{"n_layer": 12, "n_experts": 96, "d_shared_expert": 0, "balance_loss": 0.00335, "lr_router": 0.000548, "beta1": 0.9, "batch_tokens": [16384, 32768, 49152], "train_tokens": 315100000, "steps": 9700}
Below are experts of layer 8 (counted from 0) of a mixture-of-experts language model. Rows are named router (the router's row for the expert), up (a neuron's input weights, with its number), down (a neuron's output weights, with its number) and show model dimensions 0-63. Each number is 128 + 32 x the weight over its row's rms, rounded and kept within 0 to 255. Numbers have three digits each.
Before each expert's rows: a language model's description of what the expert responds to. This comes from a sample of Wikipedia text that the model never trained on.

# expert 37
Institution and place nouns. Nouns for places, buildings and organizations after the or a, such as Museum, port, Department, suburb, construction.
router:137103146122159172156141093113089148089152155070141124142129151154122185128129162123153091083090142130142147121122146144127115127131107089101136170169130109124152068133073147051131179114096099
up0:135098131162133133137099097154138130094131119146160072139116111118109147164109168176127073154081097167167106118078113151159150140126069156164073104142101167182053151129151191154116125096127098
down0:080154133122168154107104118092129118160076120148138134118154063126171149152095075167128139185115137073102174152123145182107122106113149082124143126130140169048161086093174120103173080146101142
up1:141117130177125131124134069098153143154129102135176154146145136146119192130167114175140176115134176152154140193114158096112141073121091137116112165135128136152114150108088123147113048096171146
down1:195092151123135171122188112091167144142092135110145116164190166167129145160054104106140077093156156172130135130146079124071061122137152142131107198129128144158133148148107133114107125108160145
up2:171087125145102109101109155106058171115096171170116160151172160155150152197177141082104102121132151174172135110092049108128081103115137094110147096106107149098177129119126239131107121176127166
down2:105105092130108130199067126116148154170123180120148195090107165106165174126106095164093098120123165136089153134153114122096094165180080173120191147157168075114049072176137152139161163124170129
up3:091108107145128202098132101116140134144098133155093115108156144137112181076115141159143116096076183103138136117125072145087107149115079142144080136087093145080148104109114135122130116196144180
down3:132104116101177172128120115125134102124111156192122159137150078142138126181118143067098138191106160097141209103178080133148187124148114099137080132091142086076105142160088153131114108115120163
up4:113147081082158118076132147127189184080067057151089116134207134092161176115123158175135122084077135074142158179147074112196154151075197126146101134093147156105120130091154126129114185071167154
down4:094141139139140195132088138149184150162120164163134128166121129069111091124122112079154136107105102082110150145115077091144170120177095101162172106125107114098097137202125157137130137170131177
up5:145126108186135131095060135136139151107112177153097176138123148151108137126184107124139146152109140126202137103131120110115144109165123084117176145178119168124099150096069162170153114121166162
down5:136102109161139169128083102111145101175136093101138122084136103138081099076149160140088047089091147118125150110110056099073146161120130159132106141183132127102093128130139125151142069106182174
up6:151123141097087125100105118130123157110150095124103151048068113146138067143084118130135089061081181171123152096143159123158168121168119165106065115090132111130139147131126185153171133145065116
down6:121142183138188148104128158129129142144167117138101100112133104106132168143254111144136147101150128122155120147157136083097106170082118085124188149126136098111049087129162114081143116084121097
up7:133072115145056138145093121132131170109114129145109128126149077112113077133095165164129070127123156089086064099084128147157133116136068159150129162116108104146112139100157090148113182150141115
down7:230168137136193144130122086101116119148170142119142043062143038137100089148128102105143103169170102077155121109131074121117071101117108131119107181206105172123130164055177138093128147109144153
up8:090110098133181138076139172113109134096064125134086125128143134152098164148136161087165149110101109150155117120094061065151121094166132182079140169122126135124114177122119186137180108052154168
down8:187132108176141169111174127152108140134174131151159149144148166172097097136114117137150180074125158145149077129086123154119094104122140151107135126095101189094132185129162142059101109077083139
up9:144083134129108137138128143192100175184146153082085157127120117124095096133159155103068149151066154111053169092083119130133124087086123116094140092143132134123170110098148150178118119119069099
down9:104118168167093116086114113081094096125109121152096120183173122142099080072164073145164118119157124180114105121091173109112168148133129139051110092147118148129125156130142118103176115159174141
up10:122095124191099134086129138118133050145154121094171115086165149140084131133106117158095157153114179112119184089165166146156117151098139152130188185121088134167074097152133140147133152188124147
down10:141114130107023125150122149098131108081094108081088090190136083140147099109145137155157060143127085138145129120123161179198118138146147094140157086124068135175131080121148118152128126105057145
up11:092115136164112150108089116086126148126163146110149155102074144145108135107132114108141116172119132094134143137087143132052117115099091119142187111204095199111168094148124116131117105170188112
down11:096148069122167166148129174180172115152148133137165158132153098149137109106098126081102144146090127117138153069161086181148109174154118124066113143101161075156110148135097073136108092105128097
up12:093086109126134095075107124116089110103137160118134118121126081121118122186136095149111136112106054154119181134127086135096138132117134117094155133146200115156105141164154152228121143114184127
down12:138114115126194122161076110104155192121092155129106092179083168086058175098140155147144140205133113148138124127146104117135126087123177151106219046065137130139128126164146122126089138188105137
up13:112099136093113119111100225118109147117130137137133077117140102150131138123129151169098097087120127141134169184074120106111140089100146103123150116106131048142123139115141108146060160166129112
down13:087120143123060131107104110126112112135193164115146103117138132110094161146185167185108081086138163137117118132184186158152117115135116135147086113076154161114173163097166143127087145154122095
up14:144135093123175148134145116118153133125065092114097182060111143100123132154106196200126123108122176173132053096088081161180171144110129132119087102188125193119137125120115148130097130107126107
down14:145161125166092142113147099152141112134126121182106174050150111177149145148136159126092129102110137145091136091111140143132074131148102147167054156160095124100085125142094107096093164138094058
up15:072160104107173099149146099126085182104153141095132180113159165163061143117126119070123137220105088086121150061128048138135128185123156134090192164180090182085104108085138153127129062161155142
down15:143143114120089159185094182133147095126152133184139172149112120081150154096158167153109140129099155128156181093151165111148138146156100103065111077139197074125087149158087149125082172138083057
up16:094160146118151083130093132096102175094123177082083093129192142091113074139109137138123118117189103129174064115162143135069173046149150110143151102110133113151136140089140094114165107110067130
down16:142090147105081096111118070170126127107108148131132147079120192090094116144201134129112132098113164115132146138088144116152102093071151144107106086081062159119136188095119214141147116157156080
up17:125144176186114113117102121118135070152111142166092096183151128138118121126147112158094130097111163126146127175123163098146205106135172173141104144151134086128064183116178122135140111076156124
down17:112142107102203102134143078180085167127141160146122100178133121119126151181153066133104177078081171164105111123107158154123104166064157107152163129083112088163158114139100106146121078071132082
up18:155084145140109155105113106052157142117127102057157111129078129062122140159193111145149134191072132160123089109112067157104135129105137161151179146160137129146133130138147110142167087104159065
down18:103143140177091124132112182128143087094213098166101165146125188171146165155119078162202140146142132108111191154139185102095106083119130171137157154182129195125144143084159101169100130169168149
up19:140128171118147175170049069094107164073153100119122142092106111084059159084162142171090131118116169088133174120103107196077121147112099099159106129082120112114145097086152121138134126129177136
down19:139126088153140149117128167130132120114097166096180147054156139109164183149133117130087122070167163128157144124097110119066094138087159183134167131084140137103176137179115083161091112107151204
up20:133112096135164116118094103057165082091068122103086192072123128084174124127088178111083096113095119127171076110168118194143095097119150148113096117065150153104130139112070147137138155132123154
down20:161123151081110151099146141176092127126129141161153182128146077128133201160119110075126112096148066085095102151099121088126048127125159160154176157092108170113143129137175090146126136120155100
up21:085097177110106128112085117076141155142093136094154092098113120073162098174147190113121130166104067148173124116124132113100098179089103088142133080131114138087104139139126115119117106159109160
down21:111144099145125109144134098143135164149143116129128101059108143090160114122095118058092137105190127026124110174133044073100142173094046126111108111131136105142105131145130112163126165143156086
up22:145147147160059156130142154182180164159078155118136113135158103157109080099147141169149130130152165089141178138094095074113135071076147119138128142166096107087119158108104144151134117150131126
down22:111105147150108119143127114138103110091145095144156158126124151116130092107083105165171143103153125081161155152077154123106118112114128130164103107135161121122169168148063104109117102136127161
up23:158174104085159102164158109108093080095126146149182169082127146113155116112162104121136163173099100175141177147120150119141153169136086082072067163153155182156106108110099129146183067115158105
down23:120131105115135156099171101144155211060095135201112126110182075111201085178124140120161138119117153102124129150127112114106069053136130068150132167115196140071124172124187128167173083149139125
up24:112140103122113136170113086134127169057115149142141127141129192162216154154081144142139106181135106085166128164129089169182123151164146112129134177114102139086077131143119159115141139200126165
down24:154095133048093152172101103172146180097143141092127110119126167111181109132132163163117139208072184110115156136136109163160115130197168097082127097079080145104112127081104082106158200149060142
up25:141166139122164127133071073119147193084129102094111158145141107115154081145068110158143096141117174151142113106105146150166118084126146101102136210129137131140100152062075071208159170153131103
down25:062116143117089114148091109093118131107122114109122153185128097093097047146145143128174068121141105167122152169115126086016084113158203087150095082133123117122108128162110099134112123142167151
up26:166094150186108045118057152070135115145128112144138135073081161080116139161144176180134099150123155161161110182108186092067121136114134116101139101155088092098119153175159112137117141134107121
down26:171131138127139141144178154156154147147144071103126113073135181139188095128026043128089141121171110175096133147115123117145140124067142115125130132080162063132089127165170088167119116063148133
up27:115205209143163095128110191151137076127120118118092142127129168070178156114156176120120114079158085090155122108127094092137173148179182121169150146066121156178130111085132122093162101073086143
down27:080103222095121120118127100092103125124134170142146158161173082102102122141110172136112148151082068173079159176140131099152133107163108126136067191163155214119104118128189109132114137086081116
up28:109133120124167130111130092111093107182134125132142150091132098139049135112148150136149171067061110091110130051111130147112158120137102124151176133194138115183134079102099131127137073106175086
down28:122129097140126146126138133183109141134180151108103144099065127134121095167117163113132189118088141119122169090123166135147133140178079133057109034096129099146077098195128123161103148154133100
up29:154056195187183066152108097100139163086050129137093168175175174158138157175106104095125105096111106100119109118101120100120140081152095056115092161068126137172110141053071126097154112166131100
down29:091175099114138180098113124095116159074123118149069090171160083129152083107057122119182096149141130134157107193081072131135137143150120124105142094154134128131188153114094092084121134157086091
up30:166086106161141092145155173125139175094126164131080151129191135127130172091117163114102104107074135128121097090123148161101143153071114071097101178077117101160131111139123118120161090153142147
down30:103172109104145141100133140088144113129151131140147146173121143123147146114114073077102088125181081127099076184159146222119149130142120130144120102103145105118103091194074122148110117147172114
up31:127086149113151142127094154166129137126177132164119183155129120125115169166196123122089157156065115149095152164183140181110158098120212126127124095105124126131163126144199127164082126115095164
down31:153112100132072098091106107083142098087148154129189043149086148121110080083112059167138127153163098075096117073130171074127152155172121132140142073155101073107136125158093123179079117164151097
up32:146118081125102124132116134187154153114152144129134153083111094070128167101142123127115126113137078096128074089131096117096200153161187070161167147107108145165161132127106166124139103148058160
down32:151114185095134252091089140129148187163123154123126118131151118160151126192130094097153095192186145094070068160125130117120097137090185131143180104138087101131116100146091143137121134134187068

# expert 40
Institution and place heads. Final head nouns of organization and place names, such as University, Institute, Corporation, Army, and country names after of or in.
router:106153169113128124154106096106067161136123153103094090165164197102214125097129181102123114157151127105130068102155124160132174172104062096123197112174185100091111070143107121104091146087081108
up0:130139093139116118153150165121207086097109124130152160133180121160126178059108125134119163038119162060172134088116131123178204178167117146107134127059039111090152103157113148091134135151148134
down0:120125112154157122143122073145121124149109159125136158146136144065205152166060119107114110138114117112126098106118188139144144163134057097159142164087122068165121108102156122108070127147106120
up1:062080157130140088151081174145128087121093143129115131105095178136115184075137143154141160149146095080164159051117148127089117144119174136135115193118087170101174147136124177117163089179162145
down1:114081143158134107120126218100120088084096149084084113119068106136108137064167157142116178150162112077139119105100123137128110118117192145142075130115119159134158148124130162139149112159174094
up2:119092129135139091161084097099107098115137110151116136161109118162067151098088121088111095155143051121116074182143157165094195123110111127165068150159099139074145120153062196113110136138147177
down2:098135089158075120078128049156109159154150140148152117158158132129128116144127178112112217106096098189134147134115106123120063145104132106148137146138121149140137115139184159122131093092140128
up3:116073107145096115100166122144126104194148141140137143099104116169097150130149155163128107076155115081095171074147095125060143104144113137150132113106101088149175131120124138189168068135120173
down3:124089120131120155093099098155121152180116126122104192079111138156127118131140085213119204146129119208170098067161132095105155131128144109112128174148126117116152149065123097112111088095144145
up4:117094106141112124151170103120092134059148105105059128150142112116095161056159119166091141096140112136237116124143135135096154145124225127145097177147106142128134119096163175140186093115088142
down4:119109156093115101188157151133133161172135116168085130138128135128173157091125147089139169174071091147120109149176143194138119145119130097127156130142120118063198150123127089122130095178072117
up5:149136150152097168144103172138164103092115110114126138076148134095084095129147146109143098081128091084160129112138155123082159133118156188178073112086126145174136187108127197141080134144158086
down5:122119090129058129154149113180135092142118097123127152127177189111166171131090123065128131150120139091101095124110118155170131090110111092163125134057099078141108068134117127179114097126108052
up6:100160162137156054097190080055136173151114100119134141121183062159089172141163091130157117122151142202148143166164121140118125150208126083144112150194076133117128147142125104113105068114134163
down6:116100115107108145122154159116113116083084114112139097135137126139099093119166135093092091153140114145199120167093113126100104070123181180124087184186140185207135123069123166146130167081180088
up7:129104127098091123137150131194126090126115100121176099127076158148094102164105166095139070121124132081134123136114172101088133110086121124119029117126119085110143139130092163146112095085138087
down7:133175131132109156136083100151132169165126083167149158141150120135180106100108119118121174139105106173068118150104134127156105191158116124124181133142166122127074093110049149095071149181145103
up8:106138120153105150122160146077103109114102118118117171140138111167158103136151122083082109113171104127076126161128062166160129049118110112173135097104087143109117114141126149123120196166125064
down8:181141131095163191153089115081105128101105129086148104144139135135112097161081146173204095132145119063102103096112152077153132115099133158141077124121163103145159145086139164128100087116124095
up9:143127108093108089106146091107134160094131141114138157101106132161082144066176189089108140122141106129097112153121113121103104144163119172166061102134149125073100145118080153141125078083152111
down9:103058129148092128060166058130070174092111118141166126121138107073157107181134161180066121055074110155186160127146197120155141107100123124138118138147113121118145127142141097123104109147098148
up10:085067083117123139092119177056164130184084106141124168114071171125126104164155153147185149171137149085159125142109148087095116168137184172128126119126125187137082115131179131093117150153173213
down10:131129114146080108155140122148160095119161094086099086119114180075148134085140123132117163056165145130151119149158164186178143179107109077181183171066094127112084094182098134154125104107081125
up11:171107155138094129087083111125120150048099193122138138133145097112133184135144132200126088125146183124141137112121134080120141102121129123160159145073094078184148151140143130116114144125073118
down11:089162159129126089111110164094132129123149152122059153140125080143119089178192160126104151093111154128174114142072116163146144077153115161163135142149116110132074110122075112120047153099107165
up12:108089113104173157083091193128135103135108153164153128095110181174124108194117108127116128107127174080133181082138086148150156160153108085148142108077070093162120142136099181085128137108198141
down12:116168087121134121187089159133122118109103159073143130133154124104127082143065137075136109048142096104142147122169152147143161126129138138162142122109109112129081071178117096143060171118086156
up13:113110110112130131090180154188127125094087157111162123105122189183100098137185156188068168135156108113114113085132109096119155130115168152172137131131121106125161185146077135136183063137190114
down13:098106123093108145115082116129092151141146069124112165091158137153153158092110110189102145119126122187146100126136128087168152124123161123129130110171102132077153190149104119094122133159136104
up14:124117158191149120152165144098199114121134126186071155132135178101109113088136049190136122133119133123195114101142132169110127124096120112156127114135160098150171140067156164180179021125112163
down14:070107133123118146084116133085159122143129165092071129136141108142208155196130090131094177173130076167089123183116135122125172161115134154139164086141127148154091109097198153170133130136139067
up15:148148126125127142120130118136123212135111138113166107137138135104174120120143154161108175187118169107088108178167160154164110134186117166140188145101168066105095116127109038205105125159133102
down15:200129095160128154081089103135159141136153114077151132136153045136126110153149147164171096207143090098141166110124081137113126132115160116150121123213159125121116165040122166125139167100160190
up16:093139136147189098144069107068126146100118142130167184112109184096115134136110144109122109148107136099103107134080073080070128118127171150139136100171130114138146134113122131134095130142141104
down16:107122122087082150176137203173139094156142140147119164144151175118154105099109196045052179107088109141103166172192151134131147141164111126122124069111105096175114094165131122126130146112067129
up17:162125124128146098146126148149131111111068091146060107158179137148172146205077157190053107121149169154131045134172106135099174128110120090126174084177153105124176134110147188074124155138104130
down17:089091107056087158129180134151195179104071114108157100101126132139137144160109062094166156147096142154095196147129167139205136051121198155159143160085117115160210142111084154096107125092132165
up18:080111104105069143134117179127143042127129178136133147123128126107159125097134103091111186100160098087121131168126123193153109152095114104072156141085195167130090142128129152171191133115068054
down18:153176156127187144171091123167142145132153136185093168103158111174079133103130153173149125202124119132102152083103128055123136112157131160184139138162132128150126184120101069113109102119149186
up19:110123146159143096127131161164162154148156127162140166127138094065114148143090146111118128147000039101110126082159159131136122139112140115096148098137155148057145101114188103125150146121073179
down19:131142094142161107127121146133136140151193148110120124129127098184151096086082100120131152178128145092143088137111113122109142146172124147100104076178094063153071083195198110139128136152167146
up20:138112201169146102126154185126131081197080160155151212085066171164140107092243172096131143116099073101133153111073154114125092131158098147069114131141109181112163101177088086104120067121146097
down20:144121054074109137178153117175139135146081143152094094115168066099160124125083112144121085186110152136131121140159142165178093152150161085123113085167125069117123145148100110125114167113121106
up21:113124067152165121171089124178102168168168147139134179126118034135130093153139136087134150145077151101149122084149120163153115143065129078151156133130147157102121126126152101163137069113164138
down21:107106161088136115133091128131166164142129135080114154156099193090133161148094138106112114141106137170096133128132120109059118071102123090175168043107120069069134073169054136116112119097083124
up22:118096144120137131155129099104133114048153205156124159133127159174138114128117140080088077097157134125122103163190143205144102149145119089123139177051094102132139107144179140119161103154138192
down22:125178154177107153065150182101140164112118114164123137105191117189107159128175136090147076111133079115168180141068154059125096108141154130129083140129122111154113152132115135113142153110160122
up23:096175142086130127113108103126101187122084081130108086119124069132159136128092164101126121108093146156136169178175128112097153183125204156139148176132140119116125166098193155187138170123095164
down23:111101126121109103174122165184138059108120112111156160148167158121158128135111131138139195116120103132157125131145136148164134113107112075129087087090122080147124146137084101092154159152056099
up24:148093202079125160132120140100110141170091116155153170081112153165097135140144115097141123095117123130102134064099171161106079116106090111140051118092183107165116141149132099200072148159135102
down24:095186094091078144131121095094100142130055151143163116137103121081144122150098127132095201096101147110108012165134076120176160125139172160136166063157101122149123156168080125161092120153094140
up25:115119114154123138124114125146188110123103082107128114133118169086126139112149124097106134118124128144091167163100126114078107162131138143184120148150099101101128137153079112130160069135153122
down25:139153146132146116092130085106089159197115147164173098146115065142112081104142122115118114086119192123167094126130110138165184122144121186105120145147178121132090132077134101140072186069125148
up26:101154048152127143100169114137134099171090117190111157122150129165143161112128064199142173079120113160120184130145102199140117138122130092155121161150115075129135089122185168089141078113122151
down26:117118127066183110152141103123093167142103144168128139142092112099098109077136135082113115128120142167117122149136088135149134131164118145145146070161159134142112169141101134114114115087162090
up27:096123182165102109137092112102238132154155197107107138096104078131084107081167153166110101122086165059141129115076133156130132096206110107152087140160133130141086144098127058098136157155085084
down27:140099068154114137110078071137096140083101163147134121146135196151120086163107112131158111117116186120133084091127165144112153159133046120137171122126144130104151105150108084123147119114095128
up28:076107090143075130125129100133106122127168092143145093152128119086098108164138183116117141063147147119174169117143052146128100128101124187194154118092165121086099120123180089135098169169105099
down28:144091127115103152145151142115101088115123119090169103182117083140040081144186115139171108138169154134114164176132130113156126101131088109093152108113098137127196088107162151168157150148144106
up29:171181144122199125142088155147098100114132098102167128109097175124151129099152154179086122125142159083154114096126123100132182154149160137139104120197098187185125119099157119082125150136163122
down29:118113192117093130106096117118110122102099150119144140150126082145130105118152094098112201123169153185085150101118122178167146089100130149068134087119168128138115071110111177130127172147114095
up30:080081112151158163155118091175107121145151157087110144130149089106117129120124132089082088126149077150154106090116110146127126142189163159149130110129170184109154126102119142139175045149151134
down30:084086131094147096082148124132153151161170137170157140169145128087113129169109168177116170134111156188157115147178102153192158143181146091121107118130114114162151172141123088132136130135073150
up31:166171138163164131155138147141146136133148134058135148153179064090093184046126172160168157159133178183149152138199137080147124127130175109204109146139080147099107118055163118148074135107103098
down31:101145105066141132146082145135120161141177107147146124123115131111141144146136151104164149161168127144154144161137133074138130172148120097056136105144130108142076133106108122167076115159126093
up32:117097093124077156200059124183078109130171150131157106149107127110119128132160148107118089153133146101142151081138149118115130108091073200197110098112129085119131142162145124158112157175109114
down32:108067110157063083126134116093112134094091134110231125125121141176094084112153095151129096157116127107101092145136141140184117120160113186136092135113161161109148126168146139118137182115158196

# expert 38
Election result tables. Table pipes, line breaks and party or vote words in election result tables, like | Party |, Conservative, Democratic, Votes, Seats.
router:167138069071171131113113184196112141097171147108059124104098181174102101125071111140160151132144189179093164086095128089112123101093130168088109117128080129191149088140140153099143148092122109
up0:113115172197182094122152142097132144127151163130140127093119161129149113194160165166148162128143107187127147117110129153114120120096126117126130133158135189088143161085087114123145157162150131
down0:108119115104128118139165163115168112164132174090113122108138173094091168211122128099113136129112128100167104130149122134126081139120123170111074147151143112066158103100088105041104166161101119
up1:101134133106095102122170188103082129140151141134066181112116108138174134160195129144177100097114122094200127137090131134109156087159168152110092106107134117144115128115089146158156132080124142
down1:080113142136119140052151105119116133170143146061149151174126167117179127112103145158150159096137124121122088100127126165185112095138141139160097175064105074108119110095116116132123094101132149
up2:136108088112076141054085192185160078103112128124090113127150108078102120134121127152124155106082124125133166065161097127150168143068090145128129165143078215108148155127110188052127134154142081
down2:084162152139062081172168097037140132088176130136164078081078091109108152119164107100126146120118104088138087169133139148097117107129136105133109073147157113123158158138131094136086183160091089
up3:092176116125109160140090123151118178128131125101131094135128114113123165092095091153116114094073147132101130143142159129136182135111120162097160162128109094114170089039153105200139171080133196
down3:096106162141128118170122138118140165116156150084112181134112119155075139089202137192186095070136103132161107136067241119122100121131133117095073157104167065133140113145116106165134098144183134
up4:142147180184168178125103144070135123145187163100070114058109147050116150077094144113118148196129127147071134121141113245139124125144178128114210152098098162106100123084136088109196034170113155
down4:138150096138125184117110098081084139107176189146155130074137117097118146126103092115097118142063143181124140170138161109154125118141135131084148145191179189122138126127112181118167126160160099
up5:109135135114160143072112104129099121188099088150165090075126110144166150139153128124120120193110149079085154104105060109071183100104098156122150188101123144163117123097131189080163140099111104
down5:164166078072098116147085137122146159099113096168105080150090097134133178103136192090140200133148135160131119151094145175159100116095132142118106135103160155132125106140115075147135094150161117
up6:186138103130161175102141120136165125203161148149080128142158154116123089137131115099092086092139097132128171097109099122127124114188115083129133154151132148079059144202102159140125096157139159
down6:199149130138146137107097087168134098185127138110158160124114096098123114150139145154150134089209144160195155171123137109156146137168131094145144095128171152115149125163122078093104155123097135
up7:126126151087138102107105133171095085119110145118141112164122143106152153173114109164108128068086124095171136181149132131121105115088163141062137136103171140166123160085172065161093094085120105
down7:056143121160095071101154111132147083103123155143095174156080107178107130068118148098097126068123084163144066090123101111082110135221190175121076115167074151107088145095137116116124151131116142
up8:098094131156133137047155159145147157133107126123076080056147138077135136137134146113185149135130163113139146103130082138108133156119100162140159025155129115108139167077127144132154067128136086
down8:068188120118096094077139120082167137149082185120145103133120177092164121110149162102204132156077142110092153090150131146151146145124033150087126118100097129097192145066146115113164084102156080
up9:118122154078111147133122151131132127144134180121122093072135140128101103140109096101125160137106102135142125090167110119105115117087132170183114153171098135124119136144119134116170108176182185
down9:149083131089161131089114139148206145104163122131096111122144071097045120089090163078160127078098147096115181112147130084178119126170136163095099134092084136224156123106127141128120100116170074
up10:109135139161153074156100161119107081151128087158087131166125117110126127161134118116117159138120113163088120120116171133086125094080168146096088118096103173130060105142135059174124141118128085
down10:114151101140143149147079138121108075164126089126143186135121166112128080177113147096105157103093105124113109138098132139112106102109088096151182090120191109180132141118076181070127139128172136
up11:182148129095118153130142147147158153127114119169122150068169154148141162149162106143183097112137148127122155116112107094094202192069091111092141168205160133132124127087141156124169066155098126
down11:113063136115159089093136143126196155129098112111175098156136163118137139131156137114129099047153094183145171114160135124112113155038167142063076151140102057134172105136107119105143095195103157
up12:167114144167154080107152134147161058159118182124145172115189091133130119102140137103080094108129113102143134169152083137081150080143114111151134172140117155145162162086112177109136085117142096
down12:134111109117171088146185156123144130090138156120114127156112082124136107117169102099148142091112116092118093144121124143135081156146154101148182118074161176165110120136160134144127107105161151
up13:198146141123145194136151173141108162134139117088118123077103100108099105097093090158105124152113159113105132182097128170110132096115119112136180129133093137139136175048132145167152153168170087
down13:122110100110199141113156182140103158122141092113077157170156123159139104180094132091139183051142133175119120143129113116129140155082159082142094126132098104176117157084165165119100076115138127
up14:161107130169136091086134126118097131131199131071153170080113063091096168081104147209171139153132067138100111106108139123104127155131044166096105140098078100167153085161140104116098123145153146
down14:136116128091175061127158073111160085109150142125165108068137136102137150080135138151222148069159208121167123177165159117105138102175188068172109126115134108072075142100113128106195165129135124
up15:122114158133169110117101067100142175129106153195128139086157149118208098156132175143064129150064177148101131194103131123078148020158133105113155181164082096171088108141137148121122146119100123
down15:168087073158111162147087104153110150112137155184118136164072172147099141105161181108163134159119111156144146137113118137146141108168123084177159154106108088135115178158071105161155082157163144
up16:113172096090094138092157157152117045162135146056143146129196096113125118074126141083128138111136097119148131078121063138094126155120100177082118163150139099136123096154063091102102067108141074
down16:106114165144151100106118150144135160125152161171099111105136107151088135076231111130184106135181139083099155089111096118174096158176176090100161120082146113167190087146117174165114115134174146
up17:161152110109112153080072132138102143138188104075097071076220143089133113110154120118119138199125154163123120156119122150110122126123133147167142177175142181120169157104169125133127121168172081
down17:120186112122097084137157138083120102111103154143105122107093144113157134176166138103130130109077146125088124105121126128149075131142153096171153105093159113118134175077107147138061099103094128
up18:056126123131143155125113159154099140139139166102142114061156121120149126072123142148192161146098105123153104084158231119132161163094168112122105110109123145160078097045188091061159121095140112
down18:137158124039098138111197155173101159149115095211105126123168189118092114090152128146133147136088164142119094183200098161161119123141094120181122109138112089139112090109113126134145099110159086
up19:102094117111084135053061206104136176124140081075087113100153182155141106142125178115140193179054136129175103110112113135142097090096153117112145094134164097114098164145114101142153103140095115
down19:120128161125093110164125085153141143097173111100124199142168160183101156169099134107172138123150102076067126141170126135071106081150118118056149203088079109089094183099153137112065096142130110
up20:097196175114146140154075133141084119075112150076164123139122094121153100117105087086104146137145130098146137140144112119166125138079192150101120145143138112140132087118045144147151104174160126
down20:160103138122116117152107106116113150120116116126133159103116091126076127227183149113112055193109107071140126079128162126155096097131148167020179107130174160086156144151112097143126115105112097
up21:177143168107145121131124147152146094132149102131111171168171144136126153111133141173138147110139128156143091097140078114040114090168152122156133184066142087121169118144161160124174086098124111
down21:148135064129075155199138108144144074137091113141138166205129132158087112151162140141121126131131087168154117131143127081121178063155112126108104118115184114148082146127144133122144087176119074
up22:148031092147109099109054157102085133098153131153118174129139174167129120130083133091089108093099160163127140123153074130073113097061144117176101160125087106130081086099068101142104077126041135
down22:125152160145107127131082101101180174148148091105145164078128094142137167141125140147121122178125104126155080111104130111102171122161144162095121134137143165081153140159150082159154199128120124
up23:141138134098153140094078149131108173108095120064123148169181106088145141088092195085151112109101183148112098127073064158125100112110150114110139106171151149091126166063158122125134137162129071
down23:081164162104061144141142169102092134127125154117094122107083125182118083133088141063117090143114175135122158112145078119118103119108166080079099105102119164176156143123130116113111126140041117
up24:096126129076122071112103155117131141172165157216106159161140103134128113075164137174124077138161120081150107104154164142137186125148183157167153183104120129165132158136181107144117208110138107
down24:165128107136072099166106109150139113097137043137151126086109125116144118156184106124121128122166106145129117130171121119040126130203120122130094092171121145093131110161141126202035185111101120
up25:138158144095171159107107143160132063145148104132098112077158139121079149108109168102142144241084150084107091063080079148082178099104089140157139159143148160144119205103119163083164137137120085
down25:116167123048156146152130114112057133072073138167112054088117153088148134099143144126088166134126151088144083146080131193192112085043105140119114088106153141114133095104182140113098142124065081
up26:104196131078135110099134154126168139083113157151171143109123107150173158150120177176160088184114117100116156144101122129144155072078105178100098110125109117170115112102156164154183118151153115
down26:138123104082143111123137165178161116138138116091063026099112142176120167120106131152139127122161129162149148109106148138170184140085147168111107039123158072105154059140160118152114109169137115
up27:165072101211157143140152114129110119168153132160144102118105157142103143135176103098084128153134151140089113102111078144081175093120101103082098137054105106145061153167131123106128110202115089
down27:080115113159103150180121105146107112097103130163174176135106080132118168140116095125070179105082138159177078105211139113154113118121114126152177127102121081129094144156132157117088167147072058
up28:111208145140188104149178161131141103099093067099044178152103094104222140104119120090154082103095162127136121115163090109071126105141159095108183197092124129136118088063116155102111062095172120
down28:142061110113117101146120134125085100172128122139099184152096096147097052159184139127150093129108139114168098123102152179151140110151114117113104059161110209112146193128103097100140155135133142
up29:135180122135117116101074098130140100108125109103128118131104124100121177090081160104114091124178138073146196127085146117158139230111119120118140142107091089140072133165139130158184141155134123
down29:158101082073099138136111149165111119095130113119077173129127110129152115095069119173123076054099240106117142090072101171137170096124065133142106149123069106131145161169093194131103130107099093
up30:170152162091156117136083122124143085073139101091134125150135120097112109089176217129127147225144087124149195163113105178083143150149157098142130180140099094154066102127055151107147041092177106
down30:118100174078118108104138150113157199085128116143157190179173101190096102163190176065158118146090116126147110073179121138079105094101124089148104121181146159158141201107072123037135116118138133
up31:103166125142123186153144085123108160074122163128126176156130125136126120158151156107148101139155125131132089124120115102070079182119089178174144149155137077143073147155040073196113133166126144
down31:113135124145082155106157113153131150150076107197118129137149108159100097133170159170109120136147124122129153161185149192076127121163190124159112128139155129132169069082140094109107109145093129
up32:113146133148131183173073140132111121120138146113100067133112174118123148088100143035147140117118114109103094097105076133138182150079121080103190169143142174113075128081171179085140148160119149
down32:113177164139124167113149097165125124127152101145142152128075131160145103199100071178107143132078139163084080142173122065146096125171097117093144153159213149191168041120135172097143148095090126